Experts of a small language model: 523M tokens, 3988 steps.
Below are experts of layer 5 (counted from 0) of a mixture-of-experts language model. Rows are named router (the router's row for the expert), gate (a neuron's input weights, with its number), up (a neuron's input weights, with its number), down (a neuron's output weights, with its number) and show model dimensions 336-391. Each number is 128 + 24 x the weight over its row's rms, rounded and kept within 0 to 255. Numbers have three digits each.
Before each expert's rows: "mostly gets" lists some tokens that are sent to it at least half of the time; "comes before" lists some tokens at least twice as common just after its tokens as in all text. This comes from a sample of Wikipedia text that the model never trained on. Tokens count by the router's weight.

# expert 56
mostly gets: " known", " more", " new", " million", "ed", " large"
comes before: " by", " to", " in", " as", " with", " for"
router:155121132090123101122094125109124126134118089160093131147182102130092115136148112108148102133147142128109135107134128159098127114081166144161137108182156122121093169148
gate0:120124121109142123118111100116081094132144114159117193131153121137102135127140137135148163132142101177153167145090117119107160125114120125132125141145107113137106095162
up0:147160108127111143148091133147112162154151141124141102079099128089123145120117123053106110118112148102088111138190101165139156105087134125109106134089180113112115151107
down0:107166121129124150094107135104130186150098144165145122155133119113129111161109106141159157136160136121131130093145102130134144126156093178139126186170142177144175157122
gate1:103125136136138109163148103117096177108158120137149109148161108140094099124130110128106198155111091135099101150114092151140126115109147090125119182166136139130131095136
up1:109151127151146127088153162109080113154094153156148117139091141138157147144124188177142140140176164118147097077176144098106133126170150145092152135077145135148135124148
down1:124119135145170138133077126093104145120170131118120132119089158169137139087145151153104126130129134116121127128163154156125086126105153114092127171140136146139096130149
gate2:155115121119129131126118131117134076163167109142130118117193156154112094119112142108118108133132115111109087112091101159158125107126117154144152148139108170089091129121
up2:101179148144122129132118133136120125138126092125140088107107106137150124146154117089104134151121120147112130112092125104109136118143168131111133090087176137114196121133
down2:150112151148134147128129128120116129143131110148114169157168125107147153133101127134106102101125108103106126131142143145143143149101146123153112137189134105067145122133
gate3:137118132110128073144140115144139101110094123111150144141144120090137150142128127104086115105100100108128118097136140091182134123168147146121123099092139143118131121145
up3:148109146107105148102110155088157163162129153101120117081168123130142097124147147154151131133157141180150131176100119124078137116137113122132158128140141126102134154100
down3:132137091119077153147117149119136124127174136102126141124133124112153126097114138111138136133141105102156104118111078118115132103158117118129171143148160157091183124145
gate4:154139100137134114110128160117115153084140143122134086147132097126132137111083134085145138135152129089134101101135149115101091116138156118138147152122127129125087160110
up4:081099089100124115131088148152123144144191095138102089107144097130122159105091128155103135090110159108121120110156116113121113139115139137169144097170176129167139146120
down4:157195129133154142101142169102105105133137153113151109106121168125124126147121170146154132090127120074100133152141122127088148130131143106105151096132120124167102116094
gate5:148103115105075130139086149130128154110115120157103127100128114104108113136150108130169115118105121140117141116105127154122123107137127126154172097174168090153117113102
up5:074139172112124118128128174141099118132202085116124121142142144112132118068116150120136144131117094112143117112158107161126138143141131123123135111113096164129127105122
down5:134121102121074089084109144093132119111113132111080108149100149168149125135140139151143138091110135134149133169104139115116136085137122107117137108079121098148120098166
gate6:111113056136118107136091082171151146103155109131120136112132139100145152129093138128085133088107172166113138124116145126082107148114149112128114133131104110143126143108
up6:143132155138147139161128147103080094131144168125144089107105156161135163119147119122140137154121155099178079168152094122147161143102110107145128112124122149140097125140
down6:094139117127143126090157132131121159131131186137123108127129125112140124066159091130155131145150148113140120087116107136127163047104148128150106145141142105171136135179
gate7:153098119127108098157099144126135102156135088120126104123171117182083135123098139116125147148207099145165105113153138124104101120114118105146145122120128161096135135149
up7:151158132149132112132163140149126133158064157147107143093095082114149134125109136148118154158130130110117132124105151184107091140095109125103100157107152135126114150082
down7:148107167100117129112112124117126130097115163137128152102157127113114125153169098114164116118129178156164143137136100113137139133125115133098087139091110145056103111084
gate8:145102108118141133134158130156119075123132109092096145089115108151094144129133135113134124087100160141129130164134132162123097112132163155158104117083105153166119144123
up8:158129107104106115130113095128109091151143152110116159135140123128101118134109116096123139130115185146118098129155137153138147100165121133198067094063124138126124147104
down8:100158136092099094175131134137101127174178139124086127148115124152113144103111149098144115134157122108129076145140145136171149129114169115106130119113156117085103151112
gate9:147142140155132128103151155138146119152124138106134117131146137117121107160120141120165138178146130171133139149085145141150107108158140123157160159153149193083129126083
up9:177110084129112099105111117123114117094154133107103104141145135131126135157141142141141171120123104170131123127153091087121170105132102168119121111134117092118127120140
down9:132097143137121131130136127134094113174130106159123124146134134107120172136117154113144115106089118115137127086123151114133150127127168134148106133120129164114151157133
gate10:158143162167125127130128136117104155115172079166130082116105083136148144160099144146114156078144119104133095159149105158093143108138148111163148129115121123125159120134
up10:125081164120141099153087160073142085157131095137164196081139095148150090121157132148163112129121155118160124140133165141124173122119142129103085100101181105113129141094
down10:140107112082072136118110137141134142137176140125147149120162139151129134100143124187111108170134091125107070142120119149131113100117129115173141134085143118159067149096
gate11:136178159123133152149150108115167129163093139102095132128144117088137110124107128127124113154112154118075110166128113134120107102159149136157079102172163090120140159126
up11:163146146185136103139137078141100115099145112147135090135176073113162098158140176157145105099163119135143152117118171118144179141125123156132133163128094094147146105123
down11:167106137149124079082106156086160169136118112125135152140117084127151141190130092135086137112160154069120111131134118128097141119145179146130123124130142137177140115108
gate12:158091135129118120134127132123165105171116166140140124109128130099130111094122125150171150147112128103139143163116126121089152128105161135146142121104177127122146158150
up12:172146130128125103182118106135162136127118165132061119123118097147119118158138109124119123137096132151136125144132144135099128130134146133154118110111125135102116119147
down12:132125134095124140080114170177137131148180114149161139141143134165108131137131110157113157170139170143157132113142096132148130111149137153099109129148091158160073158145
gate13:153101165148105133117136134124130096090097114099127146170076129130142138106170135157168146145126138124143111091123162130074122109115121143176130176106111118122098162098
up13:143141179155135105097111098124155118143091116143137168119105133149156164119122114153105130142147134143190125110128109146165063071147118146149129106111136130130095138117
down13:154138139117117105131164082178142088110113136118156118164070148140133111122088147142115166115138129115142136118132118107081122104078111127128112149120158090164121154125
gate14:141134135078130201120163154069101089133122145114116132122144118122113116094140154137128105128096117121145184135146127137120171077096163150129115120132121149139110178104
up14:161138101139128136103124128102127134094141214106112103103152112121171161103081120116091113110105153134155093108172152164132076134113106173138153116132088137120092144129
down14:121092138130132150139156127145157150142108126169096139146114204141077107132157088134119131132146135135111160138113129137095162127072148137146119113149109122168121148148
gate15:095124112174144120124121107124145129138154141129084142115134144144083105149110094158113111118129115121139101093132083097131098113097128138170098126087101105117133117145
up15:059137134121116176150137122085120118154148139135145079133124138132140119090168135154149124119116120130164155101116112152144119099077144115155104175116098104125121111140
down15:108114139141158132131146107130183171103132128158129148143124113121139103097142090180095127126126128166130133123131129061136079106174148148128112143129149131157164123158
gate16:079148140087132138113133113158081133176119135104107092124147117127102153133108136111091158114152132100151095077136153147103104155142125160103118096130100140147139122126
up16:104117131126143115118127120172112140196089123144089105135124124126138176105137109161122119151133118117141140100134121117131125137120148130066123105168146150102127143155
down16:130175176089159100098140145118105114143092145152156139166130115136119104116159126134115108117121088174112097165125137147149162133116084142161110147123121073129089090110
gate17:131112152108146145130102109199143076153097124186134141121139146142109129112095116129087101159154087149121116143102091145137122119086132134137149182140122161128129119180
up17:136102138146127123098109131077108124095115135109116135112127152138133091110126132103143124106080119130121131092148137117105092070158142105104120095105164115175145130132
down17:139092088111132115121183114148117115127123128149109082120131113173124134154158112118130128145147120113176146156167135151148137125106109137123135105164142100160113111113
gate18:150147116111114107137057148101160134132129164159142119145137157172119117139158084126102125112123105108126121153118109142103100111116115118161140122121120110122113127154
up18:177168130140178095124141127151131113097110144085138121083108133132120150126126098107124138119163147117102114118165159145151133123151117137132115118166145102182104152114
down18:117110139128113138112147127130145141167111140131147163136132146082140143154120127127118109129107099115123165118142163111157132134147083148152095155113111154098164123096
gate19:135128164108113124155121099140096107160136188111129158120171130124127146147174129125127127132149141142112145166122102135117149093117086162143123112137130135154099157166
up19:089115068122143110153146178138165120099094090096116107129127111100163130164060122159112156127157110103111086139143150115124115129165185057130119130123137135124154096120
down19:131073129109128126144113072124142147131146137110115143160055118137165105143105130130105145143125074178137112144121090106074120128142124168127083149116136113128123124142
gate20:141145153121108138131122148150147160161114136151114132132138108152181149155126125130093102166139141144153159117120148131118165142152119135112094157113148076104145149154
up20:120115085112149138138129117111142159118097179096141122125176111141100137154156112126095161143147128106140133116150104150101156140129140131131155148110107099148192146111
down20:148137122147111121151135133112093130136150138188115102146114121081120119140114117130104086155128100113142124148156073088109119143149125138114123122114086149120151121125
gate21:137160113133152149103122169120146169127129090111114153127121100163127140123125144110126131149157167127119112087097180152089131132127095189153171094103083108096089133136
up21:116152112140172182123127143127123094120164095132097129156128067128093098118140133112101085117151123112134118122117134172097148100100096143145118077127102156082131121102
down21:123151127131083137112145124092112127129147147104150105138140135148135140124134114208111130088129119134107190126134118153146141126129135120121087129130146097151059126144
gate22:134137108109057115171128121157168167096135116122123135132154139107154160143125133147134085128155142140103130162110154136156119134120163133176106156131129138134162103158
up22:150117128190132119131131114186118174094096147104094154142159135133139134126124129148105127153102133138159141141147116155183114097124123126147073125114140078140110090115
down22:114154095082137134119098131086137109102123091138130123107152099125124134124107106178144126110126108148119137147123110143145155148129135116171109166156143120149158092110
gate23:154118133155102154166098113069118098118099140202168136175135110131130166091138155143170137144116116114136151109146123111121111153136122160129149119114138108132134191144
up23:083135080117123134166120141118114139133058133130160133141140101144102123108157135117123161120123108161141133134124127082162109143121076151104150125173119117148136165120
down23:156118088118138150107113115146119128158099152107099084123127158153138134154125159114117136149102087109158092117140127158078113108124102134110134141153104129164081120099
gate24:123082146139141125167097092111129091169168091131145137137139150097138131097096139110147148147150168112130129093147087123125110100125123162107114164081088101186093109092
up24:139107150115152151128157088111103123113109120176158119142141195098118138102126144114141123143144166123134145131102113084165146087135179148100134132142132105133110103138
down24:154200110109129108150097152134110097134126135115179150114113142093100152101077128116133111136148122153107144103122099175134074109125102164129176134150146107130123139125

# expert 87
mostly gets: " first", " known", " released", " began", " used", " been"
comes before: " in", " by", " to", " as", " a", " on"
router:157113134124137124135120108098124099084112121135099098142178100113120136121116121126147112158124159121128084109122178134121107112077094103168146116131146108110100105143
gate0:154111088155152137134160116138157123128097123101116139123125076143111122119133131095110133173092155108146116156128116152117116117101103101123105141110103115112139101173
up0:134128092126152112143145122142130095125113127144160115100163104105139098150108109110145091171113160151084140147130160129109125120150171112135093155150131125122133109146
down0:109109190085118114120164155125137107135128131147153127145120120125148132144121124138136089096149101157133189115136098131124147096185124148111103124136152138116152150145
gate1:140066112122117139111148112102194153140168122125122094159143161091130110118102125137158112145139178144119125087121110132155109135105057116103161138125138139098119147112
up1:080114140102118153196119074143102183072148108162105132172129112127114145152159160138113111104146103129134134145119153146131106173133129142116139117099092142128102114161
down1:129123100114131124102113110166145117158113123129169154150128135116111112104105169114131117153185145157147064067123112073177175107103139128120138121086082150128076139138
gate2:099085140085115124134113156135087162135130164125108120146127124138116107142111164087126181141157127154097137093119119177144099106114129127177135190106125083147127126150
up2:133130105117149078097152121160113115130151120146132151113118138139140130146159078121138105120131142120127141137175098097109152127133139152120148100144144137143091108131
down2:132161122124134107126163140114174148132164100109106149121131127073123142175175118130126173169139108134129131121099180138087163129132101163134140104138114137133157122130
gate3:114114124092123165141093135093105125125128118092153075127134117109115127149112148126147104117114131172164137078123128126096150118104108135153111100134073131103139150105
up3:138157063121110118118090154182133153130096143163155089113131120082151124123097133071183149179171125070117135130131069113098074193121127143129120131130140120141127103127
down3:133109152166120149138109121097143126103184106132053130119145130127115106163109094118161075127076133178086138167147106091142143102121121159131098129105122092126146122107
gate4:145193115139089133109113135146130113087065100132150125118150158107072137123141153134142115122134128111108121115091156145144148124138090124164156145153129108097109144097
up4:150132120145103143123087124075128125142121132128126130137140122134071137135126090108148110136087139137134124116104136125105152128117122116143131142110164129135144143123
down4:110126141122135132106127151137159120172143140125133097104070092129119131136143096130101154137116140117122107124102137101099145102143150137105108120107067126128144151111
gate5:159112146173116163161098150123166104121121114139132147158117102113094124166125138118130114132172123159189120131144125143073106127135107129127119144134133143120166117146
up5:101138143102140120092140104123100113157169149130114108095115116132119123151107122116130139135100132101091118062124129087110108132114130093097132102135132112194128085166
down5:080124188141142113094160126114113129120165135120097113131157104158107127153138143131144125105107118096101135115102185160200122145120159160152138094143144164123119112122
gate6:121184142131139147116108122135058122145119156153096127088161108128147185120176122105130141142137135119100092159112153100137154113096094142136141153129142175102138132147
up6:095098132127122129167131132127137130121123095120118113136121131134159107122130141130138114140120154112138100147129138126150135121169128102130134115131149129115173142124
down6:141150084128148130112137091123125103153184084162139166114126161140098141160127123164122120109133126086157073140149164171144110129132118138135140127171133117147152152133
gate7:124108129136101139133149121157130144141125162155086069125111124097128157110124119144076143116142130094116040145155165159152106107137127116131125133117090106092128124125
up7:127111128178124109151129203162158145102130168123151117131144111146146122104131121173133119138165158115125171139105167136110158123101144114106120090122146125144165099136
down7:129142129141106114126158090176126124190116173120145102128132111131139128086101108108119108163157139178178087132137115097088111095146126134118120126114104115119120167149
gate8:137170124145154099119140167090135135144098171075156168157166125160128114132147143115131107129157122139145136139128155142096171151128137139113162115108133140111119086192
up8:153110121179154106053133133172121129102127147130151149129142136150131076154157119108107133119144065107099143140122085126133118127138107086112138155121156087138121148138
down8:140142132112114162137141110131120135187115148171090083137099133054129149109146134117149158166136148119187103089141088114141135091130100107103101169131125112132160094118
gate9:114141114114187151102153110080097147121101138164126122136107135139135127108166128141128141148141129137152108138109071121132147128140102144143098149091107143120153140096
up9:143139157126077166082144140152125179111138118113130118106110107102152151154129141129148129133107162090106105097158140158122137159161127087087163145144154177098088122079
down9:109154163150111114156127125098119132120152129156134136110139124099141122162104149129159152159116155117132079140108104148152134138136150135125125143138118141073176149106
gate10:173123137135079118146116080064147167131113162156113160137111122090128113103142127126127113128147076090106167088134132143145096118131100171127148138121145150113124148108
up10:133061141085113131089120119093113103072124132130133137108128110118166119121149180146130149095157074176130107143115122158181136114149122153124116138090111170106092106164
down10:129131131087135157100169115116104119171124124129139139106116157162137127158154133131133142109089158115122117130143099126158081153157169077130133130112143078156106143123
gate11:121180126113111114173175113135124113081141142123165150120104165112153146153110111139126122142140106153134093149061170100147106117138126122179128134185126110117110143149
up11:157124142171146143122149155150146136119089089138145121135099112152139114112169118135107125131125126122119169110160084108146132102156106102102124110136141125111113103148
down11:095137121107157113137106117118089130124111095147116160104172119137089137106139120117136142125099141089129104098071073133148163134135116173105131129115116153156096100117
gate12:160085140107158136146117136153175152142145116103124138135152105144141156145113125104096140174136109149099130096138119099134111153123120113114103106151117122085138120118
up12:171087112154116105127139139101150146136094087088119114091091129141154098151076148068105110180120130086147131145110159110123148163124121132122092104151149130113146103133
down12:156123165112131125111141121124152134108094080118151120085109125102127115105139124117120131180164109119081098122093125163109124157145145112134138111114146104152105165149
gate13:142115158143117163142154139123116125116126083172120123144171127091102159163098182144137176113141155138159111118093135113100160122142130117136118108140133121105115121147
up13:137140131164140147102056119139149119117140114096157092123157116132125153120142111102091104142107108116138144109105133123112070074137154089135116139130145165129128141128
down13:113117119150098086112087134107162101173128140127160150133131124114151141098119125097111173144115170129141143169135089066104143126172166138146152141116110122112131121149
gate14:116169129158145141128133086129176122118108142136151094146131100110097124078122118143152126153127104137096135142112195104077132106095139162143097117150134135081168148170
up14:179116140144155127139148137167124110112132093114134149154142113176113110143128155116093141127148124130124132108122063171151090122114102097138104113179070127141166106136
down14:092146131133100155100164093096156105124122132115136180106136103099106133105120058193139109161105147123166102104130136146135120101127111125140146138116167141131137161189
gate15:152100131167146110148134150141117117104121141140124103135160084111105127111162157107092110122167138092127119136102150098112129137146114131109156087118095107138113123127
up15:123129158168142134174096132109149097137113124108179086125137121110095089110124135122144121122151148113114143137149145172110093135090154107090086069156128117121144130138
down15:199109119111159157128107155133127144117119117122103071125144074162161107122124166136093123144133099088171087106098124144105143118108096113177150155145094146179126100115
gate16:096138161131111114132134106087156161132122156130122087104133108127096128186080133104069130114085144138111156182129108162128104106162199139154142071136117079154140125129
up16:095133168104121130103093148129137127104139139097109125141122155141109175123103081122120146114125101118097119145167158102101102105097172115165167110106154103142118094115
down16:105119138144088092145144133136127135138118102138137115152131130139157089117131165119087182156121118087164126166115107094145121159123128194142132158132127119143108140121
gate17:113134101082131076092109111158151149111098127131109136100092129147120111147105113128104086112120151168169151134134168142113151141142119109138159156131119094138132163116
up17:130066115127117112118142138124116119074170081142122113128125115097121130132109143137176091154120109110167145100131151116101137160110114135152137120118106169130125143143
down17:135120048137131126162140160108107145112100133142091150133113109133108140131155172143142171164103125118125134163132151110132109093110148136134128150093125134145118138099
gate18:130130126149115098099139094117157124126121136101125082107101097131125156134131136075153123119095102092114137087098160159063136135097090128136143071086171097145112132087
up18:088170120116125107157120141108103140134122090133080139083119140117153145153114133100140106115075113088144117083114112120117104135136097122106143147112106087138078112080
down18:140145078131092083128076127153198134115165152127115124123118137157144140142114142109138065138141114149134122186100155127078171146121140101155130155128142108153064118159
gate19:115126113155115136151108129139089155125081145156122120112099094119104133084155153138111139129143122132125103133153159147086084111098167131146187132124117127146143157140
up19:114091156119098161086145099141146128140117105120123109112130128105178115178157130158149120096122191130142109118123105141121162146175141156112084126112093103147116127122
down19:137079160128113152120139123142141109146122114119091155123121097107152146130078141135178125120160106141121150079106148150122176140098125147153150120128129173165090122152
gate20:121116120109153139183119097171143123104135126109121100130108092071104085140081166150136120135128140104091138114126096134105094136095142174180150095107134091134103108131
up20:135136141164098056095157137177138116099123141182116148145165163158116137099123107106138103095078122127150134133129132162176122129129137143203130155157102110141106097117
down20:104120099135107138121165114112146149105116112115104155125128109143122144171127099128109114133120161146115171155134139134136151142122124141135125145093130127100114142081
gate21:143131146102176053117118148103158115137109137117142107122135085100143129141083147152136088147125097102135116096184104165129131156131176133134109147139162111102132127129
up21:105109099167141111145124156165137141156114133101102097135142116141138166135104152150129119145117122109139103097144139147132087147107136144110164115122098099138128125156
down21:153093148140116135129171119107124157121155116128167186130131176116102121108120139094095107101088133149125119134136110102173119173131145085129157131110121124145111126131
gate22:131138110099138136154123120159126097133147133141118117129125155128113139146166108102135130122138163127112141150108108128137145151107114154087121089172086118127112101117
up22:103151173170118088133118114114118129134132127124122110136123123099155090101123163111138124102140125177115122154131113168062137144154103153108079116092141090098101132097
down22:126156093108183130126109178131110057081131135136142147151122094149124140131156121130154154132114161099167151122177121135117154135148125125126151082119124102118114084118
gate23:159161130095141122126134114103186101116092111134119129181155156088142133085123140122118171161130142137097071139124097108105142091105123130113145169122170082142138164147
up23:142134116128122130141143168125094118159145123129162150093091107141104136174105087117146133106123128146127122134102153099157113133176111125148105138129120105138103149125
down23:129152096133117167128143147101123112132165114155106154064131110108171154094157103148132094118165150147132177120101080095093115123121086134145148128120114116119122141136
gate24:172130146081090109115123107129117119156125139179107097110140169161145134133107144182121113077097115122092096077096121107150103165126181117102126138126163118156110126143
up24:123092139177108104136122156103107091115139106145124102126145124090096089135109137087137115148081102097115138117123128117151141110160158136120145132134116153142101076129
down24:124173112174132173155139153151115138122168131118173144144130140096105107123131168144126131083153132145124124107116151141090126125133143087148118103133120113104088180142

# expert 93
mostly gets: " him", " include", " including", " worked", " using", " included"
comes before: " the", " a", " to", " in", " his", " by"
router:106117141077144142082115136119148097071107115146088130141146150151126106139158112125129108108140128164120088124106093150110083089143118135163132093121101139152103144136
gate0:114113146125153149095123128144173111115126127133108101138108095104167079122136140140168079110100151128182150100103120109113139108138126161086132140162106152177108157129
up0:114124110124140149124146123148104116156141188146119135147170148107122132125095140115099102134076119144085143112136082108133094112113134111120105138052095122137136127162
down0:141127144152155110118131104154104128122152079114093125156134115091117141174134143110158163125090132119132122092172152140118128159135097100115102181133123146119144161096
gate1:098135133106077095139146141128125144138131097088147120100179145138120089137126090099140127143135119169088093096140146127117172117183116166136109105138132126070148128161
up1:102153140155125101150111098122131125135139118129094155151101111118111126129091143162120155133127123131150137138105137113101146140111133104108171157118133115130135122120
down1:106126147130101153158084154131141123088131120166064146169128129130119120140128103114164167120188158109143146159131155119126125149147125165135138161135096142133149119129
gate2:147126133131155116079155125152108158118082159099139129095092108164129096127113112144104135105137081124129128120152123155124119087183098072148134112139125085112108137109
up2:124124163148134147078112185116109145110038138119157112128109140120108150110113155153101095103087098106152100145118117130122113149138160111135122136123133124138126114136
down2:153151146148131103132146116124125095153145157122150162184144113114118103143089089159143129156133156150115115137126139089126089094128139159136115148134122097131132141141
gate3:114131167085165155143149160131164129111157076147131124121126154131192137120123131129159122148138144122100161105126159107147163154157102135168154148139141144140149130103
up3:152119091165147124112140117133128110116135143116114111132146140136119146117145141093139151103113130074111086139140101142122118114102144128136131095125124136105071127133
down3:113131136135089149069130175106153149126174125149163127162107126139177119126119138095171117149130114114112112124141143142116132111101115171116098107134117136135159120149
gate4:098109142150141154107099179153113103116151105160115133129168158143105132103145106130136151064131149086131144099131125163115124169107193128176166155150130145113083123115
up4:158109162148135140158087143149096096081165139099138113181119129097073091147114126130146123144162117100128121157171121178121137161139189107162143136112192134120114087083
down4:139188138109122102114084155091097151113095101139120168096074145181075166149104118125137163119170103103138137155123123129092105140145145139096128071096122135148088116117
gate5:126110142123100103124159118176142093128166121096116126156151080130123136071117075102123137136102122179137118117103104119087130108166083132152153151117085084148121139147
up5:125137108084124131125105079073149132159114176088122149123088137090158128154134156141144143113148129126132111127113142133125095143102113175134116090122082157114118146126
down5:169148108126101114082125118141112154119092135170111191106139137182105164120160136161136146141169105146138169105130157140150084086138161117158136164136093124144155074126
gate6:115126141126099154078174127124110159117144161123109162134142133116145095186104120159114121110138124167143152142122133121091108117151128154112103104124139097165138113104
up6:157096110169150085122127086096113106154146091099168116153121117143116145148152162093104132130116118109149094139092113100134161189119150123084116088112147131137113102116
down6:164128123179117135151143091137152107161113177147156156123134129142104182139166133155106142121135131161156082095107133135090119110103127207166135111160131119118110126177
gate7:139138089094129117114086086133100120087147105127128131104100135118144116145136144138116176144106112157118160157109140100105112133091110118116119155167129164119122158151
up7:104128124135112149094105140129132131112154122157153143113145171119089110131147093144128121152136157160162096155095108163135129107103144156173105153202112143127147180123
down7:132149167165126139141129122142132134133134135083132155140118146122109120131130131143127128085111100110129183151136092126134158121106112134133154082085128148130148131101
gate8:137119097140135132126119109144129125120060172084170114140085123108121158143150104108128105088120164132112137129117180125137154137134155144119132121140165111196119160155
up8:107141123101136136094080124141166120094131130134121114117116120189116128119122175153142139108123149144128118079132102154096137137116098069130184075143129115097143152149
down8:061129124105144152113128106157133131118150138156138158146118119132108108086135120090105147147155141189124106132176075160140080156146140130117085147147131114123118135109
gate9:142091123113133139161115112121160128149118124113128151159149133131149114130154135169151104152148135136143156175119130133107118096135151168127150108122124143141208084125
up9:132109129081096145167163130152132092127145130106138142133104137130118098179142125108160147133113147143207115155136124117117136138118108137158141090107057105112124111162
down9:166117157116140144179085108138130089106114097122125093090121091159134115121148154117134103115127064114144133124131120143136121147137138113149116175159165096147116152085
gate10:122102139165116139102105130126155134110139126109146132114146153156187096137135149121158097141155162134104138106112102109140130140111122196111115143147122144101113130104
up10:139128125125105135183094139105127166101144139177086103126116131107103115094137092118147154124155139146136146118107100116104102137155133137125197131127172129130156132119
down10:102133134144188093162126134099104117131106135157143120149154128134119150157119106135101098089144103168158081142132073185113139093107118113112154134127107154151122134123
gate11:162134150110159156110114169166088144109158161120119105136128110150117123149162122137116128120101142144145101108142130113149133104161125115135127072126112101122108161129
up11:117116092079097122154119123086104145085148074154150099116115155170093133153118138104147094118141090127142127157121140149149103157111150132141095155138121162145131110115
down11:139098096127136126093136139165114135115108151156110150130068099113162133122175154151098152108139136109137112132142115168117109113131130134141145122127109139124121124135
gate12:162122138105108101128139092136122143135118117131122129139121129105118099160128083148132174125131096153079140125089105119168134149144145118129163154094126120191148127124
up12:132167122135112180115141145105160131098145152153122090140090148134134144099123133155127132127138095146147075128177109100120137087146095135149128156156171146101126147101
down12:122151120120155122102127156126155113144137147093151124157127130126133109122099157111109137202126137088100111105105161137098081130120133162127113140137126177095156159110
gate13:145079095177098145139109122068129153114129136114134124100118122138136094143103153151144142126119115136135120141087120088108071109109146096127150111115134107106105131112
up13:115141161102150113094152106176121151161081130153124161127134094151147176145103093116085113111114138126108163105175148143147122156125168140087142117131134114153120103106
down13:145097132142084143096101156107087102113132141111137108116101140163132140144137139111135142122112123112130135140134121155120113123125127104116139133111105144150129148110
gate14:140148136118126154108205136127123143108152098082144124143101124114113131152108128105117136103129122140126123115158136085147127147128130147099110127115116104130107133092
up14:127114193128147164110179133095127095140088121127137160125165142129142121117120110161144170087135131099096103120102104110143084148098132135130179155110137126161120112128
down14:113102092100124151153094144131135141159163143152091095130136118122162125098134077097152144190123155143142117159099099115114132121147106139122129132124125114158145121141
gate15:114155139142150130151115127126090104112103122134146114098184107122099149142132098141151137097156110158107135154118129130134149132129118117100134097116109126107138156138
up15:094167138178151126096146166128093068125153118134129117095109109144139142094113143139132132142131138113160096173125143131157147152102113164147122134102096195085155158121
down15:112126112143119115118099165091128116159136122137133127128117144153119137109144129164136083116144147111123085095156113161142092099108130118117133108135148114114107134124
gate16:175108105129131096105147146054135121148113121148107120134130152156121131141121134120182132097128167128160134135098110103165189124168134161148132077106147113107153112121
up16:108103153159150114095137144050143151105142136122120111108134131160116147131161131145144097060125143134151121161099142128129123113135113188135148123108134109159115134113
down16:129099101115145093156115165159111163122192112127123082120155146137121119106103148172115113125125147116137152140108088130155123119134095138154132126126122130162130164101
gate17:155118122133120135109136116099114168153152162083155153136159139104120134132096139107149155107147085152126126102106098174122128090133129063139127139118090151131120117122
up17:148124093119156123082077118113119161117148184125126114153132160098119122167087140107125167103113108185133134101137071138136139112142137112146093136138134098123111129151
down17:161158134119118130106139145093114118123118143087161156098104144105128133131077126114100162123153082107114137118111170151104153148134100119142114143138112125097123128143
gate18:095115132141086186118140138122146140117116143106116107099142133154055121142108104126162139152121102158125132141091160145138083126140124099117123115116140135107121140150
up18:177118144133120059118145144138127161140124100146167132141123113099172101147111107125112157049106101126143131098104087124106176132102129125135140108104129118098116115128
down18:075135128144136184123150153174133108104117134152102112151175091124150118141134128168149098150142131171144160164121119084103142112089115113093132122098094136108152137096
gate19:126102163128156162115123115099094142143096137102138129114145146161142154144128117087143124113157103189135111134080128130105112141141127135180116135156143133143135094144
up19:123155079149132129138108149141143129095111145146118148118103135142116121094076130134168133150074115094110154117165164127130129143128133117101125112121089133158153163124
down19:083153168154152122136131102144091111127141131130168119148160134121153110089113121144102089154140137179105172189161168096179110152125098084118119112096143145119145127170
gate20:090118149127126128110144109136135100109142153133104115102123116104120152108156099117107147113103146150146157134152140152118119091115106180165127118123093162136155149127
up20:129138123099141110115133135081110099115122118133164137116124132148159165122145177141136078110139103113180123134115113127095101110137114140081123116114135160110107141140
down20:052121150106119132122104113125163127118150112119136124130145142108120120104168149135138118128153205153088179168139107123132124102120131147102115135098131133177132157155
gate21:144142147106170114125134107069141154105134122149123181142128135160118117141147124176138172136108150108104071152132105102124176097103127184140147127124134146111099117112
up21:121138108176082102101155157163095130138128144107112101105173149126097125115138122085106083144172122143170205094148157154097115140151136083140112137160137131145174141084
down21:123109098116149132158094131130116123144151088126104119128128113101124139089110130084093130178140136151140110122127095101145107150136137145144088108138129141106127141124
gate22:109097121107151164167122170102134139139130116102165125122144152134122128156150112104128133200154140171182111112151131131081141156166113159161118129145131138134139132133
up22:153160148154102129125156166109119138102123135101149140162111164143144149174109113121126151076117180092097127137087132161164131119124112112112104163183127123105135126131
down22:124091134080114101142135140133100128140109131125122142124117125118098139138097079091147134122123100141133177150130161113133159155106107123127089092109128130157155118095
gate23:128151113128153130150125125118136173123118121147118108106130089131156140136098138193104139138124140154109183096145164143127111138093142140153157102122115157097156116103
up23:124155153123127133113147123090124153108119143168102158110126105181122146129113165141104105159139113181131145116113093151150141144135123130104151123108102137099127110100
down23:140172106149139137121163103108104132104141164123124130118103146112187128140146142122163116141113157139136128111134152140143138114148108127125124165167109120134111081117
gate24:124148158075153160141130139158114135075120117104140123131119168126141099131173098141141116187143114128128111162100112173118099089159145133148157151129128165141143120147
up24:086139135129096107127120126124161118153123147095157146093156104127171181102113182132103164067129152136099140108142144142136138125127169103110094096114124101090123143123
down24:136159151150110158130131135118135187104159083096117141137159129119132081122098150131089095119129066114139152117067153117109169100108124104147163124100131133139138127157